Weights of a small mixture-of-experts language model, trained from scratch on English Wikipedia: 77.1M parameters, a variant of Muon for the experts.
Below are experts of layer 4 (counted from 0) of a mixture-of-experts language model. Rows are named router (the router's row for the expert), up (a neuron's input weights, with its number), down (a neuron's output weights, with its number) and show model dimensions 256-319. Each number is 128 + 24 x the weight over its row's rms, rounded and kept within 0 to 255. Numbers have three digits each.
Before each expert's rows: "comes after" lists some tokens at least twice as common just before its tokens as in all text; "comes before" lists some tokens at least twice as common just after its tokens as in all text. This comes from a sample of Wikipedia text that the model never trained on. Tokens count by the router's weight.

# expert 9
comes after: " |", ",", " in", " (", "|", " on"
comes before: " |", "–", ",", ".", "th", " –"
router:107134152120079093080149132134130133140108076125120147121090110120139125107105130144121107143126101157141140160110073142113110141110170136120120115111132132090157130134096134100135123178096108
up0:134184133114143123136125160156108127145164180156150140132096186125111114132088129143151149125134103123113145134129133136065116122101120138158140128143078132142116080109154121131111140130104152
down0:121158141093117134100102125148135088125131142094108165155156128149153117136101112143103076100107126117129116135122134111142151109135125082147142121094151114101096165156146168124149123128108121
up1:129134082125135144159112099102127154112126124120108122108119145137162115161139104108108153130124101155102157106148121150142098147089137116148121147148149097150142122129173115140126104102136132
down1:143137151153115128108126118109130131165129117095139095164128125105176147137141138120130122096150134152119167183137136104172146084151124121110162087122158143111114154119132198157128104127097172
up2:134128111101145090156103117125118127139110114117170149112146154080134129122122109126163157120134136144135169109137132096105167142123174152141121102161109112138113141115102111099159090109162124
down2:097156108135127128101185143099096129097194144111120164126104117175117178093162128115134093104122170111132132173152127140096124122112147146136143133126110114190161155148111131094121107096136083
up3:159104119145098133098155126140084081115113121145155099144099127149157149150122139189130115092129164171147134130140118147124114094131138106090129178149154112121132094138110119113110131083111125
down3:142127074117097124134128137117153116146126108130101150169194136161111124127123128096124142134136163116074097140116170160131168125133155135128135095149126156147131106110111141105114143138101144
up4:166116106090095062101130124175137087173165112129166112111114155153146123094097141096107117078113137114131149113129085103102131149133121080123163178100168143142155142148129141134108132101116150
down4:106134132136135150134151143161128152094136126128113115123154134059122116108169109139167128157119164159138126122127155125139146112146119137099102135128075124127132137128129167114137115154138079
up5:173168102119157098145126166143109162175111101188120131098086137079171127134099094133097090102128114124107149104141101099129148156156146114120121111096107142192124091120176117116115137114145090
down5:159083192106146101111132139104128115115163129150146100135134072144143136152155113113130148114113099117123126151153117156143084136128163107134163143103083074128131132126111154131166136163106141
up6:123120116156115131133149180131108167136187137142127111107158128113169100124067108127172121121137155139087125150119129128157140130114119106140163125157128139129114138111160126102149090156113102
down6:111114098104126109161126142140152135157139104124103141137127103125120153136110141107100161155071122128152104158178133103144118156096165127177118127114141126122146122103112125134140129100143105
up7:087161137162136077144166132145120089109126138142111140098142125114123159121082118135135141090107137146156120148132143149089120152127087149143156126108136122133137158129121155154181092112162136
down7:088114116125119202139116136092126073106117181084113116100153123156137135119147171152131117146130098172088135106122163100171107081131166106111091105141112087159139121144126163135084123119116139

# expert 7
comes after: " ", " 0", ")", "%", " 1", "1"
comes before: "\n", " ", " 0", " 1", " 2", " 3"
router:118134128120146130117121133123140100143119134112153103156191168164129116100094147125103110128116133148131152174146139127080194081110124110114127108124110138122175150144160153135115083137136133
up0:107136106170148146123092151121169132173134117089173143106110116170146151131138087116143123142102150100128163130164158155164128130139131164133119148153147142114141148132122157154161142151110118
down0:152134147098156114122110131119099146135140089178149161140105152136105133154109107136136116125128128150137129123090106110111146123131107109147097094121178133122164143153102119131129057136092112
up1:142122169127149161123134112173125182172080109119137115133154098135126138136137157122126150117157085118121162105147107100106130101116150140119102087115089103165194106152095103175135131134150134
down1:137166133142111105115187128111138116119146118097169139128141174114093115152127099109126140145209127170121150119130140110122076152142152107141109128137114134104117107118118140127134159148157140
up2:098150106119129095154117107104163101148100115107115136149096127155152087127122140159137114106119166119124148096121165151104126162100113123105119089102147123118114136157159114117113137118157170
down2:117116142101182146125176175158122150134136141123162129129098124111113193126147149107148098142089134161123113156138133125128123086148165100166071180158116109150131110145074133127143122100075142
up3:141123074117120112133124091132061110126160125142100128137129181095121137112132141103129120149143130139124141147151096082127143126107121102143144112120098126088152081156121139127075133166110161
down3:159125164131128168093131131113164127104105148138117114099121085125130135122141121137138135079115086149129138154091109105146145094111176111120105069117149142137113116146096118142150112102137101
up4:098123114126125109118137095083113130158203104167147125124102184172144166148152133100111097154167119109128164092077125131129178096061133106202153150138102115102082132172143108146116148128161136
down4:154088139104128129168138166169140088123096091161125110096149105124130099142105090115110146081087127140085140112140140120113096118152138130071119166125108089112148122109123089158158112148140133
up5:102112154100168149149086128188088152129130119088114147117074168137134093134101160115147127162171136155103138147133137147166149148150111126095149093177113175159148115091112143136112143139129133
down5:166139093109105171122160129077089102109147171140116092121130125153143142121152105091102122148128129160165154150106141138112133131106142113118153138081118128117122111122167115128127129109141107
up6:156123113192134140123131128131142123112114127105121127108117075116130156116126154136109052066097118141142108158129116103104145124134137151135147137131145201117123158102148163079139127117179070
down6:101133120166113079126144142129161167111163115141137097139108122137146085122123119108184171152112140164162153132114109146134113132153137080127078125168126095125092081134089112128149163120126150
up7:110092165139173146139175130125164114116125151108155135106122161131144118152099144127139136137165153142093063154175103101101081101128134160133100166125129105108114124112095154100135163180146139
down7:162134113115117094161121089158121109123133133115090121123154118157125099152119103109094140136111083142138139113139150080119122146124145120150133092150138150118171112139153112164130085097154134

# expert 15
comes after: " |", ".", ")", "\n", "==", " ="
comes before: "-", "|", "\n", "==", "The", "In"
router:110143084134123108094153102178125174137120118111142120204165117133148111118164111160166117129111165114151143161153110061118121062095087141120145158138087130152132142150116126177120134132120131
up0:095140111137131125143114153160138089172129148147169130160121180104155113157098107118113149120131094142096119140119101111121167152155077117115151129124123102125128119109130110101153099129153161
down0:174104102146117137092060117109136125126095117122133107139157137133165096117157132136148125104146172134135142134149161128133119105101143074083146094139145106097107168077101093136133127127114124
up1:115148151123155116142130186154092138110168156101127135134131117127152119135110117155116126129116114134132140129110130172090095133178113121083102145135173157117137141158103106109105086161125132
down1:136138090172099148127090099148110103101091087077144151117161169114139130111105146097205099162143152112171116120111140134142141109101147134135086146102116124125102079189136149155120092086088105
up2:099121100154141089147117093136135140139158121095178117099148109051096148148145125153105134177146117116165117131132131135107095161157096128122152146103078117139080197164143144132139108188126137
down2:124110131182108152144103126130165148111149120132137162193128131144163095142129152128149126134092124155145156168107158096125154148115136101117098121171135155122169113120146137113105172116084107
up3:124148122123132101135133144160109126171089159161104133107137141118141128084129145139139175111136077113152113157130124118133116138099138156129147131144134172136124122132115125189113135117118126
down3:122134131136188132138080079158146129080153090127093125069163153129185121138102145132101123142101198106130110135145109157087091126152128143109106147077126139131132109147145110113143083118095140
up4:147118129159103146109123106118089133142138117147128125137098106123133124148125118127178130116132175147120147109101096155124122083133139091148153136094122124138133108167118109106137135131157150
down4:090128147115115169133107141099136107129113114119127142170164142114124148112110143102134098118099092098157108100136189158144143101119142131080141148117143118125112134100103116091152141136125140
up5:152137115130126145101097141161163131138119116124150124149121162155114129130170134123116133135102112153147163131139161138163120141124056136113111114097105076102135115106143053096116173161128093
down5:179135142156148143112100125119139125116139144135156173125109158164123111093157116130135094153066134139113152139147165108124105164108117141144156113146138130120139113137111119139150112091097128
up6:098104124113199117148134163137126097127130122112186136119132100130147125146100116129171106118142135108113146114141128136101148134169135082157063124098093131138140147114104116167129135150114096
down6:093134154132106152132090151138120152179131114141145138111132093130104110145157109143112155104135092146116088107151144113122099106135074117125139134140114084089111123190145139108092147141100143
up7:109147120151114140134064144106140113156111135119103127089115154109136169158107146129120146136161093122149148139113146152163116174098078124157152143135109114121172139102155118109071164124119143
down7:135080125089133111138186118122167134152118153133185130131132128119114077088147111105118174132134105149114128119110112119102109149126141121132105096134150136114100100116125111125168081128079151

# expert 12
comes after: "–", ".", " (", "/", "′", " 6"
comes before: " |", ")", "%", ".", " (", "1"
router:116142098106121153110103151145145160146129133112124108101098141124108097106091107092148112106142104143121104187141076136122129140115145142113120104119102159123124146147139151134080135165137119
up0:145137137097132140132132165145162125149125130141105129120105117140148131116116120137171133118101137124151109142092138115164157134156110127101120130152130118120099159139086144132165129168165150
down0:103140153131099130138106155102110168120131117140141096114154115117113116143107097118147118149105147186153179159128106113114138187126129140142108086091132123173194126122159107123140109146093139
up1:143102151169134115147134112127085186142145133139099130112126111106158125112112138154125099124153105110100095133148138157108133075166114139136128101121087086131108122092155137159152142108137146
down1:117119120077089089175184117113114122166119118116131120123138143146160106124136153132105132125157140132145130098118174144122068127119134089170145136134121112139151145167105117171132160102098126
up2:132138094135113100107088133092118140148129125171118104112143115102172177155110165099138152109117109122153145123153118141137112098112181121119166157153143154134100127146160108164164165152142127
down2:141131145109108129160103153140092124126121107107132118130138158132134151137059142124140137125136132128166126129114097082158106146115097151185113078120064138136098110116089152135150144120143112
up3:110117139114098106133115111095155133107132148102125149089096157156119155182134149152134153125130118117118124093156102133113128140117123120134117151115120128110105039171121146135128132150154130
down3:135104103149129082156131144137108128110095104172108115142160113139141136071131132165132119125105145134122090114106114115125117150178115142097140126141143117104155113136134135131150102167094150
up4:111137111086145113120090117177139183110134076095125150152175170115139116092154096110123131117092123177134154168138127128135111111118112119116126106132101114149111110117115152144124180156143130
down4:098099135168151143140129091094122089138143151108170105121080158133160139076081170118189146145134126147171112126111098134115142113149135142100140144146134101124152105115114147151109135141118138
up5:111089138137149122168106131150094133114125113125150115136131111117112148116148150153119141185143116147151168106110115106150102108119114135140143133150113141142143158117129179113100110141128080
down5:083115103091113093118157099151095132114147079161164148069107134143173089123115109131162134180111136149163101108142121104093115141115116139135073125143180115156167138146125059151141119131159116
up6:157094126132125099112107155170136122134122127132141154167128168071159083148136120146130130111108113194166143154105120141113108127155158127111137092145147154167151127090103156088142118166123165
down6:143127148123110126110129136151159125110120173139119164088104136174109102129077147121099099113133181087112070099104170140145149126114080131181120124147123107130109124152116109153142138140125138
up7:138128134098172141124107168132097123141129081159142092104130142141126114075116122146118147160141090125112133132131108127178102123158156112149121130151113131093162142119131097096060126180099100
down7:130100115120088148166143150100099098106138103091143137091116152134135127091133089114097115153171125110110114144111158105140122164125141148108138157123125135148109124114081118149127098159152150

# expert 4
comes after: ",", ".", " it", " It", " that", " which"
comes before: " a", " the", " was", " he", " is", " been"
router:124145137095140137098117129113118188134185063150145136160114143090125101134142148157122111188146101143139117116159078153153122095097110110114114142137150167119111173100086139138162074115134120
up0:152150105151122124097084140146152158102088117125090107175099115160086132104085121158071140146159134125106147146124100127115162092107107163145160149148124139158165121152176142135177154144142154
down0:132155124140155121143142081108110186153129104158100184130112111160127157141111089125141137126076168143124122147143157058159121162118132091162130111128099128138154135111114154160117095151141115
up1:107118120155151139177137131129103149119133087144100157125121123113105114137114122096090109114138139135110095144175102153158158153132125123115111156161125136081188123180149113116145156104167108
down1:130070122181137148167124141137071089141127128098143148076138145157139071091145140137161190140174141144088099104097155111144124146139127114113118132146137145134067113162132144142124168115147113
up2:126116126127119119100136114160182101137139148118107093125130106113079117114134156140141139165107098110135131144131122138120125096104110103118137116173129123120111146128152116132173138155109126
down2:118130132150168102178115121140088139116129154071109168121150142154164104109135131147113145113114127142173117121125129162134109101143147140139113104117157101175147079157094119187108147112134115
up3:145127133161135107126145187160145131126137169142106144094123158102126120114133133167134135099157075124172160160098126139118141111091113161167141091127153155129130138125138117155172091132080121
down3:128134143109126140135110137151103163173143109086103133191119122117078140130113147085129131122130153110135143093118132165126180120120134155115100169153076076115115129113115131136173139138138125
up4:106123111072107086125111126193146135150108161142167155151148114090133147166130120141168162138147112143138093126169132144156145137168103134133154095164128097143108128097078110131126148107111136
down4:085136129151163148153131179082120115146147096132146113147127170124082124113150172092136099165109149109140166114084129137120134127135159133151118153133156131101129093161145091138126113090162084
up5:150108150166153087148137131114144106163132144150169119125160116153124144174128123115148098148086166132124117147158083110127133150131140092157153118151129090098136131125101110123069127095157154
down5:113111107135157144130127171126114123117131118109125126159113143160154129098124135166143112070121140134137139151101131115143133122143100148070109115144081141148104160151134135123152102151140086
up6:107094148124124079116150151149142138106167166094150115171102092155131141113080087140160147158152142128165130185110143141090136129129118121096146107159129154085097135157116113146138142132151174
down6:122100142143152150104127133145120146102164128134162100156153120146107092109098130065106165157120109125123145128127123165115141150098098118113136162085136131134141102129125127119124142118154091
up7:145123145111103156101110134166189139137117163122185157122133144126155102132128109124082147114097119125142145133126108134132115143152156089134122144107095167092099163109150116144140068104099109
down7:192111089186140140176156122093067102168137099156155132140149179070123112102181086123107097124178125172133159124145111168105106066104139126119090091149157127170161045154129125118119154167145130